{
  "n_layer": 9,
  "d_model": 192,
  "n_experts": 64,
  "experts_per_token": 1,
  "d_expert": 192,
  "d_shared_expert": 192,
  "activation": "quick_gelu",
  "moe_layers": [0, 1, 2, 3, 4, 5, 6, 7, 8],
  "router_score": "softmax",
  "normalize_top_k": false,
  "routed_scale": 15.6,
  "balance_loss": 0.00644,
  "balance_bias": false,
  "router_z_loss": 0.001,
  "init_std_router": 0.00648,
  "lr_router": 0.000477,
  "n_head": 6,
  "n_kv_head": 3,
  "head_dim": 32,
  "vocab_size": 21550,
  "norm": "rmsnorm",
  "norm_place": "pre",
  "norm_eps": 1e-05,
  "positions": "rope",
  "rope_base": 1000000.0,
  "rope_fraction": 1.0,
  "qk_norm": true,
  "attn_scale": 0.177,
  "tie_embeddings": false,
  "parallel_block": false,
  "init": "normal",
  "init_std_qkv": 0.023,
  "init_std_o": 0.00541,
  "init_std_up": 0.023,
  "init_std_down": 0.00271,
  "optimizer": "laprop",
  "lr": 0.00259,
  "beta1": 0.95,
  "beta2": 0.99,
  "weight_decay": 0.18,
  "lr_head": 0.0387,
  "warmup_steps": 214,
  "schedule": "wsd",
  "decay_fraction": 0.68,
  "decay_shape": "sqrt",
  "final_lr_fraction": 0.1,
  "batch_tokens": 131072,
  "seq_len": 512,
  "doc_mask": true,
  "train_tokens": 376100000,
  "steps": 2870,
  "dataset": "wikipedia_en"
}
Below are experts of layer 2 (counted from 0) of a mixture-of-experts language model. Rows are named down (a neuron's output weights, with its number) and show model dimensions 0-191. Each number is 500 + 40 x the weight over its row's rms, rounded and kept within 0 to 999. Numbers have three digits each.
Before each expert's rows: "comes before" lists some tokens at least twice as common just after its tokens as in all text. This comes from a sample of Wikipedia text that the model never trained on. Tokens count by the router's weight.

# expert 15
comes before: "|", " The", " He", " In", " It", "|---|---|---|---|---|---|\n"
down0:546501449516564543545465478514472518505528472433579476562500482475496509405545477500446484456529549486547517523441507465483436490496515508477545406521420501594566519496496484533467500477510466457457520540502453455516489461503506387474509536453480504564490427448455508515443454461447546434461567541481498545519489455501504513467444460466418514492509433480461464570485473481490523509502527478440526507520482497519437457517561437500537534492541560488444496413546436520537593517559504498499393480528563476442483499456556484501504472497517507494462520460451501530530430462518494549
down1:483504539516518480559494529472567505475542552508438455453500465503528479463496482478457464525460547498541488440515592539527451556508489563445482494544422505503523486477456552523531529526517464453497478600423462405540477460569442405555552516468457525588471473575490519529479563525506439479549456547509495465521488519485464442549465433525514553477493479484531466512479494524458505470528515449426484563486408516505450426577573546497480544480497473491478505469500493622535484546521490494537512489531513504476500539469504532514475563513477512437457479504509444540401490486499522463
down2:485410505546510450537559509427524551443543523460448433469539494478549512480517500480474427561475469455523472456560534602499428568556429584512509465558465551542550513522415522448501508473500430431503475495548460433493545430525484428540537519475517505467485520503474559548482483503484518458524543552500591471545456533466502482552467542477493534508470513487545500473470508497465503532494582536459488568468475523470436420517579515523493579458481494502480496507499555535548473530472519479540475479569479515461466487437521541537509501442458561506531487482483471546428538488515545489
down3:509573580464519569495456421509513495533558546525549594515463534483511505467493467535485484502519517462509473506474411519533480466462503547458460492452434474511523567490552485512433489484482562498478415549478501489501489507473494380470570545442515479552480481459563550534563496542439471488455458553450455513494478478542496451483509507502541514549495515461379509478437503502524488446447558489571607453507481510522500518506599522462549502460515464457421480499497504477536519441522484512438550424491543472542500471479535542525493554533545484469479538418484489453458479500500496521
down4:453454514538487469535490472467440480459467543561457474508492467520505548525492495510468574482584504506566435542524563528530467486504524488494474479437490528539566482445476494541439536534455505464471483486418481530461437491512478435540577532500500514448417525425478448464501459539474556436478539549537457544552519501460424575541504506483530533466473502535595499458532510455485510532461566481571484491528442623528466487484504515522503539503508503546466483486417519493549557542433470475510495487533475442514432592455477542550482539594501534487444521493454495460495518519538450514
down5:504469548551523442561495541423509528448544557478458408461558473476535486464483528479474437521467534476542467485579519575508429559556463541506532515525459489540526521471449546499497483480516439449466468521502433442485553439504433426532548510470468536514456509545502548540490508546515526429529509554503533467546465580444481452547454521499531515503451539499525469456477487515454501505490544489426510575509465511503417431522570530513477567440456439488463518463549560552575471514467540489551457491589488559477441517452492501491507515485447541474475468450533463525441511487539523470
down6:502533512490474571540439515483559530521518429437526454478542488425462523517463508553507540470465548464454537531450476524487513532504491508521525529456412418545443532447538433547514494440472492508499563530442576501483476464476589493455455496498537458531557502502390491512465564454543528464414532471503523511406407490514501531438402560417510431498529504445531560463531485474572533490512510499495505532509523523463509536453532485589530567518564505463509560448473502483501531511486506527447507483539493536507557523455484466511510538513503512530488498540522497496520522552494403458
down7:564475512471503459557547505471510522554469535535435452507496465523479502480486497550506541494487561451518488525550587582467452440512457514443530516467480493554528513434424518607528536525513449494498498505502403378566515481495445406506498486516478545513438490468540499457447561533479538446500538596546478550525465496470485524406472442524473527550457546483482490481493440529505521496497519450541540509548480524506527464583540546559534585531524457531494437512460523566549510501514489507478518488526572415495526551449490538503494482539506473468466539486474479569523510474491496442
down8:542491514491471537475431471455520514462500484481525478468513444479501423421512514493530522525467494508471494460489471490522483527471536547505539439542471485542539506529485506496526537447502480444440538533487468531493515518539588423570507497447469469532513455526440498535402524466496532465493475543442483552538472540476446490557443480438460492423568526437525462517506512531556466524531504488434566537463499576498483457548534508511435532491448536473521485399374449553523558444587550479571495550562473488460432454490577521495550499475483523555436518478507513558459482506499460457
down9:514508555515429452570526477454527528520512466482449478516481507474492493495461480564492521512570534413534484516525532577528460542508540484514477510497487487532505435460470465543495479479473574454448522570437442491517493463518513339558535521486510509485426465474513488429541504495449463509479473521588511531502492489487482498432517525490554483445476589451554434464534458497513494449522499433506495570457467612546519408537502552488559558446486500472447492483454541488513487473535511501514540516543423453514407539475454500505531501546490532458446522459527465501536555491471452523

# expert 17
comes before: " |", ".", "–", "%", " |\n", "0"
down0:442450518441447505557513519540501444540475476468513560524448536500527461508475497503512563455564537467474498533479488501578558512518496536505440413453435440489497479475453467513490505445451466400514459508476442501464460505502559558533503491512512379523487478533543519428466538515484467430573565459535482477508494480494478495562529495496520543419487479462478510485485445555571497416486459452512529426488452489531523514527534557512501507420499483552490473473516495455471447445463431488489484445506466516506459463531486438497466445632473494506503560499444538589456483473529523479
down1:468459445419461516551555483470473602546475448528464484515520501499487464509513495464554548519503441454452551515439559566433535548519511521468503515523425432597390472463514529513485532434439539426524493465505504471502551491471530537525471536510446409532484555492464581468463588466547509456451540568533462462524467506525505476485514488466520477486453467490506574506557523488473496503432511497518506469492536465500483438491476552527472505510547529513447514463453515524478443433575549480492504494479461485502462468506487534475387512516502447534460489490494479537553457449448554426
down2:464405521512403503499524514584526473473492507507576495573458519492609522478468504430494503481512523443482521493455478520518441537506494508434509425506456500561465491484477544558591517466460555536565548507428427531529458487521429571471439446424468454529534467490523420499475509479443497551497539470555547528607486554475491485503483435464505445452465465475483483519554475487456515490512514474499538547507444567461470519552432530518525512543534496449523490469551515558527530511476508489479517522506475410442483540526505505489514504482517469469453467480411480441542517495485484575
down3:428478508443474521593492450535489491544531504362550507584399512560591491476494511508517523498504569443421549513539419537522538541489521504504521441488489488442470515527473501516469448454463492494445468505490469489495482495467583576445494461509479476462482470596557506465475545488481459438520538476510525474437457489543577497527420438526492466473531498466492498557497430545498588498520441438554479520468453543494534552535446519545566535486494467479519488459475461523525490443476499475485497495572537517515468485476560444462471440547524434499506501493516473488498501434481507496
down4:479459498383449428528485468455485539494548476419494485572478473486474450445539472540512584578498469494454600560506483595530524550486466511500532484471410460539395520491467511542562474513551573471493510515475476502459574467456529489475456506478523451500511497537516508508492511497424584501481537456507539503497427488488577507459499475464547511519491541434510488546487475611427570544429488486481526417485530552497457504513488483502558506498560509468493495498492482543443491500561461483508490510568477522541471511491497566487426526479557483575446508476475475516533488509495504482
down5:522445514578512471519486464503452528535575519525530450530536516491491427382468477484554586539444501500464587559516467551493482527550520465518538450437471405542479468443553510472514506442551564455439549499448538487460417520506526488488434511560464490457452570448485531462492489482496496499502480545523561505488436515485555460502523471433565472529499567488470536489519469531475573541467511530557514442412471507532480458424470495545472473476560476471490480458454521470452494482568455444546503466554573532470508522534499561522477496499512507495521493503474501436572472528556519480
down6:385444481447470470507500576515510484494469473468509514495441504548499500479435520484532565517524508395460505568482494520609522504527534463505465459451426484481466470494560480483480472516439475456495512553446475448463417493477545516530477463575456457507484488519548492487468573498504477455504576497515492461562581500510466527566463409527433485454511479479410522477523453524536503490507447547520539440427439515477525550523546532584560485413461522545542531515539506519434452497490451465456484466513533549492502489467493467530442417534443499520461499497486545506511483474449522514
down7:496398549539543452572471575537503519513536489594518559551477476523532534539464501476577549499558495489454570490499480546501564489514484506501469508526474434485472540411504510523488530535530491427552450599486552466445435496455546566468538528569494439496516440471546509511475488483490515503529512457550468488508538491477420548549493420470415557469521498437495445527500450534541451504474508506528491480487526459535547487501525496549479543492535533519510505483549460553489478577413470490532468483504494456500454398588493511539483493508536508503505497455459556488466435433527523434
down8:552533457512512486526485447489445435453497507489476545492504441516544590437494520485528532490448482557482519435541499456531491441555525492494424419447531521484571474502412531382422489482513493496520495499537444460561542452482496495449516448477516479442653500464522522502518506544515521442423459530488545541520522541485475500499509470435521512419469421543429481481496532490506531523468480521538494558519443575463494498575418534456562521545472513574503479516519480516495516505529556488478525490537472543498494527507503519615508433492451528486471508548440511500481488496514500519
down9:442478541543446534541497440562552540497526446503546541486497528476489476497426443559458586501562505468502499501506537488552470522608453480493533429484459504499497521397496461507521459421510487522513514461480524519410467468459466484499542559556510539452514556482490468515540468445432492492444464470513591512518505563507491489542554531442459440432479531491550484471487452491559495500468454472487486514542443507544504463523561436513453515448597506453448505527499487490486446465495489431559504542503535541452421473512512478496514491479500459466504540375548576502497563473534485501

# expert 36
comes before: " ", " The", "/a", " In", " He", " It"
down0:476524531559496479513480458452558590479535455550509509422501466519547555535531494483483423473476476457490476487534551540474550533545473520492497455489518522479551475550511510532498498497586500566518480533485440459588505580524491528463562454505500514516481459476465576488561531426439512503513517513456516473495491486546523474478528498487532474389481523446453541485520550464522489592537438468433476523484507464441538506495543511489520502444533590529510543492401544503518489508551469458533580522451531574507540435526457493497473508453572543455570494462557435583483496461572492534
down1:517502556547495502502455466476483595501544537544456574467527532548558548528513507466524468489512427457527478461622532479471503507550493526504494505440548459488535460540520490506497453429576516434496427506475500515557506471493554492491488508478518564511459485504480489516516471395473473517510522518479465503474506532452504526480500476477542393403476470490484485498495559460426522567524492480537494510487486466460455499487509487477497486442469610480527522468373540502526524519581447530531525553483542544526519462531513493482483520469567572449555535444575445509501532541536519606
down2:488483571570507538522479466551475512558494545490522483502588517431523474548543450522498443488498508469474523586518450474477499502459482485483522476521535531517546475501492487470473485504499530463454501499494485513525402488481467495512549481513445590481447546505459424496489473374459508513508542482584530573520495517486509510467566470506496482436397492524538499479475535467518539555551530502520452573522425496478477520510495420493479534483496512529515491438433449531507539532468471509573553493534481517503443510498545442529504496497544542388487573412471523563559518546616454542
down3:500492534545527509472451469500491579555532505531464572498524528491592518510514427450479486469524435468504503483578516538528513563525493564520464498495504455462518461533516478486455460481518552449478421488445560534508520353498540574485455521471553539556477468507515500489465471404471459542546522483498471527482500508450484564488451504431522408487503482491504503492495522502437511535535506491543502481544468506434383527502514480462519485485511596438520541538420517504569512530557437498508485537479581522526540443529514529515533525480578526508504519496544470498432518570493538585
down4:537479551594476507451447459479488586578490533496477534509544493496544533520520465471461485459499466430478502478577557501476496503512428513521471476522498489502535461515458480526502492434537510450500449488503485526542494400503559528484510462487529573567463455504487499490493467382463465551483526526503513493489484536498485501460540499448542410435490474496470496486507538475466503561521512437550488499518436470427428493516536452448493528462467629454485471428404508499550516518539472470554517579495540466525473461563544523520498542464549527453538512426516420466516491531518566578
down5:491500509525472532540473464491531584530521448497451561507508494522628539491531433485494507464461445524536482486553491462483534592505453514499485523525493448406540448578479471491526465533523566479432422509539574521453556429468500504535521476509575428545537485522481524538497568392402446519513493536513515492460492560504491494495455444491474410425522475517492526499535464468506447506539496503508470478554464510499411497479517488491540502470470572504505534530447530485524438499568456506486496492445474507503474423531495433506537466482525551465511511447558457516468505573524542562
down6:505511512548522522495497520465425478504515495486496523512473576560466509502534487425557573505579530497462482538490454484405475546558474503501538438501526417477488491523450489494499412514446543592500524491438522443524409453493475493504460464454467499493479509475494511476474473492496602514551454533492479491496479565391516539478499489450522507571435515506576477494442451507528538564550522474557500425480479457476470452493504477512523586451452506527473509510422472508552545549469466507488468545575579566527512497569465502542560547531515521491536538510508438532532495587502524461
down7:530437487553502494490433431520487494514516517497454567607484519476486480508524483473505510543493486495488517518500439375507507518575437558512470486524512479492588443559483435524499420525491541517486474459497441527489520400382523556511518468498484543561506509511460429495550521446458509478502446481532489483535520495496461528503496475501505426458457421551562492500539555514443563516486550433530464531558483442546472533473467469481452473434499592454476471476471570513501533543492456528557510504512577439469424518517498490528545473505543466491528500504490461536486450513568491568
down8:523497541470535455513429450570461521510498531507487477520454487493470534519517433467500572508553534499456483477503498523466517521476532505507555515493569530514486488501514445492365509524529485613470571478476489469538516502410491510490479429451440486505491502565457507479474468529430610474566507511450432510462479517533456515451539489535522510514441529470529443503452489552469497564476461436544550417461498455465498482504447498505467473475490514545479484519412482500523444541544453464475492541550608547537562426481474522486602498542551503488564503524492429564478492506506468482
down9:480496536546520525511508512449522572513551488564515591470482561480582537541516496490544521429476425442504480492548532554508499507504552516530503488516533420445496448539576483508506382448517518433549439511514577490520513449509570479459495508484482570502513459485531507502487506383479485536524542496513523453448512542470526540478493496477532469452538500486465490490517542460484428550522500519527509507480458462449476488474570514493533563484467598472529560538373507490542546508533422587483482550472514584531552448554498508524501533473564530481512533478562484474504500556513492536

# expert 44
comes before: "20", "19", "18", "1", "10", "2"
down0:512446477549427486470479468487489581494604558515550498525532426463567545545547515449529496454486528436400523445436530546417467464453546496463498526526457568554508508484532536529499511547514623489442488502538532514493496540518469435528530483506493441456495443512524483492459462503516545437440531503477524506551473492486492596443556507432497451532427466570503497518527518475552542481472555483572409502501452466504532505525503453495577542440502456478471506463522554458509508452437529527556482482511532475532544456499461524483518534507528542480460535422491474479506523469509472540
down1:565503459489508534466499528489501513564479574477499416428544516537526517436496477465505499526505538555443510486563493511449474566475515499472547472504455493505504509477513492443440535513506501473472542440599525526477525446516511495493493608488517515428534484510464573531502478520482613473496459547581444527571456506519476545525491399490462482530441453620519478504472517489443466493466499485512465446503403576418454500461485576496523480527502459482424472472485494484498457527431471537501465506519492532582518466451511478540487545547539513468499462447507425451482550490529502551
down2:484532529559554507546417424492465557469591495418569497482496410472489502519533543423490474502465488431430504509452538582492555533507472541496581583555418518480502497571476441478494533469497545497493483516582546509476524470488484506499471509470438552515525495544570504528599552498532426478462518521467491578598429498509535538497474520517481529523490504491466583535506506470447548526526509544530492457547442459526546448479460522478468449479516470488509474524441563488522430460540485475451492462460481470551468438477488451480463431527527484487497522451449503486467520478518497484
down3:552462498524444508573535483396489582534478510478463459495514492536527472470520498417475528483492514465452539484495593605543501526490493510533502504496436533533549467453467422519465566511490504473530483474541534535464476473511503467449534494487466557522545478457551545414489479519433510467474543520519519453498469503454485588426489496471508497502485514553469460533513467523525521528540515545552469458441384423450500501447499546528533459478540464515534491601490499377475478528408518452535518461521453459563481442434510534522510473525496532428490517461529521495527475452503521562
down4:505476515542481525559537499453473540481475441534432441536539540553515475418527492438464542471509493475502547521507544557570468565504480509505551551519488525543512455419502439491445610546499465500541475476519498571503491453479473457490534508450473514495576499479524567456528478531411563476475510539555523451492496488463454550515552470479506488495529520550453484565455517528486511507522503502565435510478397451478498527512544549515526453490486435477547479507468498402453519463327527480529501445545463476533458501410503514525547450533482555456454509496501508482515509500482519525
down5:504520472465434458486471491503446498475482491510460555500517437528475560552573502497500474477511515485474470548496559462534470502511470492518488520524573475553489444465521473546523551530513432540468449524568530538498524499507512421477518476434516534511474484510561552446441530565506540473471554530509545569537477535479444571545500511484528569442505566525478467519527449496449512476521487459500516540459453449529566532464426537525409412440491514523548505530572605448494481480399573554516520462491499433570523523470474446519547499520469468495489502536587540489583555502472442498
down6:491457484522480592481442537457414557503518440502522459497553491462507529525545551375512538506511451466493514490502549573517537533497445552469478574492510494559471452473436532504460542459455475495535487516626571507476551434534501439452579515480488454490574502505559551475505528561525520508482510553491505519521486496473516551478506485513477472479476441551451483562480514604495514489514502535518415509552387438492484520511514581471512541468472434473494510480493560391479471457436551492525443496487453462533512455479484549515523470464474496499501480484562498495503523478524531465
down7:462533511501532516585466421478475550427495479498502498509493489493472430399521498485459504437498505537418552546489562564479489522448498530514516550532483532483523462440441465494456576498527411424475490483497547500461477475540480496503515485464444544516565529526538571516507484479501502490475517521466461456546487509427505507499492505476506496518450471524445487497445492536469588446535548533492404538479414380465500468493533484523479422450528464448572435515419600443471453476433520474511491512543489449516485496435552513493543460532503492459480516572524491491506525448522482446
down8:475502500569544535582505414523468560459540481501518469473476462526434487422504458476446509517481508544434491499476622535464476489473454551448508603530484475470513442476459487451462559505516535447464456558538528520505521449467503488517493518437540521513491501571490486473550540548533482462513568554490504486502513492477485506558483545485452524478487498508473524549440510590487518511482520522485455501515371467474483504517502545556452454478542484513555525479434617462502375469421480433542484489543545476541515509426543450531502478476513523454453494516499486480466490441450518479
down9:505480471522482525495421451428576539511519534546497540459493504481509366553485510442463542514511540581466494481510532525515492436472445483498478517579449505482548473483470471495514530492436474501508514498529498523468484438553478454570467551444481447547407528538504531522454499496557483504554592444521469581491503434499485500505511457483485515506461430471493533515537492507518530473552546439543514520485496510499576507472429593529377462453546479490509511533467421578538502503445513529563513489492477535558436494463485408514571492535506505547524460499575529477468525493494484495

# expert 47
comes before: " |", "–", ".", ",", ";", " |\n"
down0:533462517451514573497539518537447546521441537481396459497566470466508608405480485487494503552504502541485538480558529535453458500476455429428517493518528508532517485452477474524457536492526513436458465500462464510519526466488483474522561485506520459484515408483441462440517525474482492469510538488491550526466525453406560580515491457533456532495472512432408427491486534526497550524506487535556496490428507468464425552522488538448496496541494493529502523400485474470459532472479493509466468485491446579550431471538537533541423479478524624426520543483498502495544493510504491496
down1:439503479476513569500468498493454539545441506508486487478558457477478573386551492550468472529492499494472505448541489540471460531476485530467487416478504482500550513509497516513503476591531532466418502536483469506530524405592485492483537507483498517506491429511490477479587485444479488464551428467494493493452444422420591511512483439524500474488485521423417527566438506501477527493531470494552476529463543492468432534505473475479502421527541566498470445480556499507495533509475493431482462455524399553535429498532552471552470447520520510470456546436487552474583513530496534527
down2:476505539469519593509441442513440539566462532470483480491532460527543596378497482490500523507527526476495532442528493524521447472417506480510529490520503467543476499470484446520460510513551509459451469528430486497499531451481487514490592467499516456506513415467470498449557580479513498501566456471443467542460505413444532510517479458468524479503481506432405471563448491477484507548512486543545527480490529460470452559503469550412520471544506519546484421420475477506525464481520441484457479499428467550517383494514510501514511467486490635462502515436497498489542518504493476508
down3:521524475470564527494471415552505503500488526479445473496560452491481521438503517513565519515508472435455447523504446503443464520445518504484505443562398520455427500548482569483441509508523570467429501555433508505476479430554485496464518438473491489509502502461521467412511489547474511485498489464444526476490574442505535594486499442454470532516503454502447526578436486470571507509542420559528471432427502540511456536509522538523528422530485498587521539491462549521515506526451498440481521476473459442505382512435507478494539472470533501414496498478500492520569461480494537500
down4:454459470457565515465461527512454501482470483501518545494463501470504571490539489479513540575498504505486503473432431498500481588484473518419483439529455492574496469514526456575440478568506555468419456491487448410504478441475475538512503427475515506484497393491506491472554512494441499521521435477475425548450534401480462477503536435508504539499487498457486491562468508528495522457552491490539474456488556484454462599496465521422547447540523522536480445469520496505451444544448519523473535399513429504498429530490555449491508527514488568446448537543499520451490492519424516498
down5:494492538551515465497522521464439484525510471469501533527510511507448539439552481509522511530522504509501537414438473471561470539475535520453475480489507515490511458453512543543478476563495540540436461445452499505475529434503534514471488441443528470431533428452551495440595492491490502505549399558477470475474493430469499499527473425514559519520451495528433545561462450466527486456610469544508458441475528511483470569483477549492476446512479548549550433500578529475492501525451572463429482491488411533523426470535500451549508478558504528488453538468535603439533494515456466521
down6:469486476484549591507457399480447506562441523489472473492543428528461549385546490496505495525523494463488506450524502480508482514443482529497463446521490517511495461529500518501452465582511544470445487521468479494480520395535537525460557458505507460512482470475506475465575499473513486470538459485474488486475515406471573527509492440510502486496488486475425560637447486474481492455554450482546463468487533475471438529505467479491509404524541544542472447526503460506507497526483493435475488420479398480521408483525527458516513452506516507456470492414480539480615503553473531505
down7:468550457491501544566440422464550504501481581494471473492542395498521511422449557450551449481560508498501567528504461545421494506438507473454508455532385489550533457511500501480420551509532538470474509563448452533463557424532490522536517482528470538546521460507494503458471495502475484482519530488530501503410600458497452520494447486463420498518467541458486496530484489500565508476492481536588471457497506527412527464539438484531526514538534467492464503409447509482548558541467488493485491468518519521475408559478482466559489498451497462463476488522498392541494505510524515487
down8:515506506483573572488464440555470491496477506480453461504602454533494559481494458480527487510512524450490497465471498480482504538475537530457474416524392518429455452483533571548491514491514572440472490557470414527480443463548490486449499486472480546499488504464492463420470529454556569473560506518487529520485524441420523529436490433465537491578464525472434518625528513488551529445539444448539467485464493460507467513507485450522542467496507493566471492450497584531507528537467526479494502461473425474533393485472505509510565497496499570435450519508476478482578503481483505506
down9:560489463480488508495470480501440502561469517490519485474530499452494571470533500514472484535492580462533492476467493551467462579467564548509530457513546470504556502475436417506421506478531474485534529475463545466481474464518512533501589488534436436531489503521496484448451530452573525508541513519507479530467467448461518524518436467476523482485503485420409417564500568475499557480515500456561519514514552491506369523502458518427533516578590510515459485392533432508568513503507487516510459484435439536522427543503511529570529496489511594512519507487541499492531524574505465479

# expert 21
comes before: " |", ".", "0", "th", "–", ";"
down0:459497554462538476513515484421545493481460494546465506415530532414550441452493494507445465523505511509535508441504597494492572554513522456442563489427469472524463485450554542469457496515554582453481478516463568498482509532548422457475546513441496559501583498477491511561571473447502474403511506522467498547533511515512516571513453470481467481565514486519545478467470484450572475476459494499573507542475473524506457471445515513534531533460501503530535476526394519482484494484528450434502549519522579498473456505558431541514425476474570488465506450473511490509515493488573469583
down1:467485503480575487547467458516502550442462524453487463463490515456520466487467501472445463500527506595456490529505488448490471565473518585415538514482448463461509446541533552495425543537431436455452395585496505496556448495585531524505475507521478521487526540503467486564590517513438481479534480490486463443487492519456474553455521442477485556532539501488507452602429476491485551559508501471488496464528493423485462515510518528474440504431580551524495570466469502514456419526505457442473516511533513500556510544509535525520481559550468520545481521516451449448450482566455527479
down2:499523424415521470507552481457543445525523460531447517420493490480498492474502533499475496543466511537521526476458491499494562469538507503418501455455436477521556506465561497436527534473561489544533535546545504452477443441519468401610465515480451565523521530478492545498505498512500483521520527495501477535542447491464531499520430437512480465502521517545493484491470580473606538443392497525571560468492484479451502405537444438528549549496487557573495477544508554533515557490536497454535486479462512527487535540487441543492512433485525457541518444516600497502552538551528509532
down3:493501459473466430519478547445545456495454474541516490457500434457506484487521497495536475519464497533500545454507535569432516543505509508491516472500519435493515443506486447475546433493526528449470493445504516461526489465569583411448473455511524496498544486471495553463487526493547514463526486465453493457502478566462489472488561525448476510449570535524485538549492418506452431569519463482538529561411498519514507482472495492525533491449510430503499506533537511491488543573390539521493534400558496475572459454528539463517411491503388476506508501488523515619502453596497528555
down4:479520496570479486590571529448487527473464390506494495514498528445524447467465520466555539484488460512454561491487458454461489508510521541442547499502511512469530517525537572504463489530536463454586504473572459496485444542531543563442561576484523538465522494432499503490516481497468474406512463497463505515514509535535388498521538500503403536424536513602470474515474457574512477589440521490510459511464490509501484524455443516507443522484519475529466512483571500468529480501465554439547478536504441466487577484537426475541496549505425516516461454449505534511507445514493551426
down5:507529442511474546486541428480560572527494427453595452449463489424577425483492558544474462457511542448418579523459441488510450530474455505479556433465470513544514469480538538521492466494578481501567517383523451482501488458549478473475493466519503572487530501488469532507515500471454456497570551501492547501512511457453490506477529467486465550536553497589478443526513539555528552523425526553506528466453492471524397451465491514497479541463471515517508481528538475447547517487515507490540467466480455490492492500536456443455519573511519503454444468492515466516591428535481495452
down6:488513424539540497502507395467572506489489436478526523403448467445616491455539511548471550452526498484465578560502456516436464483476493541438564445464474469514483483502524552510475454492531491432545477469533482480481509458619508482477513467487518560468449532459479492501516500496498509459543512476469544518542498482451453485544530514466424520482547502588515426542470527487488543530504493517541470459504456507496374451487501554464477554485533558574474464522553476431562529483519543476476495425498507490500568531513460457462489509549477515475504479506545497539602454556488500494
down7:423540484471536482570527505516559523528449438530530512412523476423499443466523424485453440563493482511519485454497514541500443542524512558466521463478401448524514454494550454481481449560430512422498504391444477432537432402543510428521501469501472524462515483503535491498473476492491450463492513510517524548495509490418519523513491412554500516458586442537558462509489534493463477544490475432513488514506466490486486516480501382505477555468512498470466465450500437493510524481542519520513486452517503453493469505506496468514512468454433472523446464420546539588537496533530537555
down8:441474543538568492542441445464570485439468415466446542441495479425527441456491499506488440560459467515528501504526512508499462488448459546486544598444486478512508464513493537526477487524500474491560455539490526466507479520522473406540534522429491506534507442475437515544603532515541464476490525560428487550506470472453463487547486578531438500562559488426449442475517505507582516560408490479534590534458464600471503465513504521533426468474523486520506518530523536477501525545465497438516540481497455526515491485535436573495496468494541468512520468480510467489497520522484409500
down9:471529449473438461563534466451504522507520443520523475406488491407520474438479532480467480514454479565482546548479490496471480583518572582497582492533441466472525524496506541491432518480477504544529449420561532429475434514541578463505488434503502511510527552508505523532564511504478501459589476528541548516492465528430473546481538473472463558495569527495515436553483511481522507523404453467537504493467489487463474448508517524508429516448481455468480530506519503515444398527511468456522504476511563488523512551488479509524547533512442596524418444510554473517429466543442514482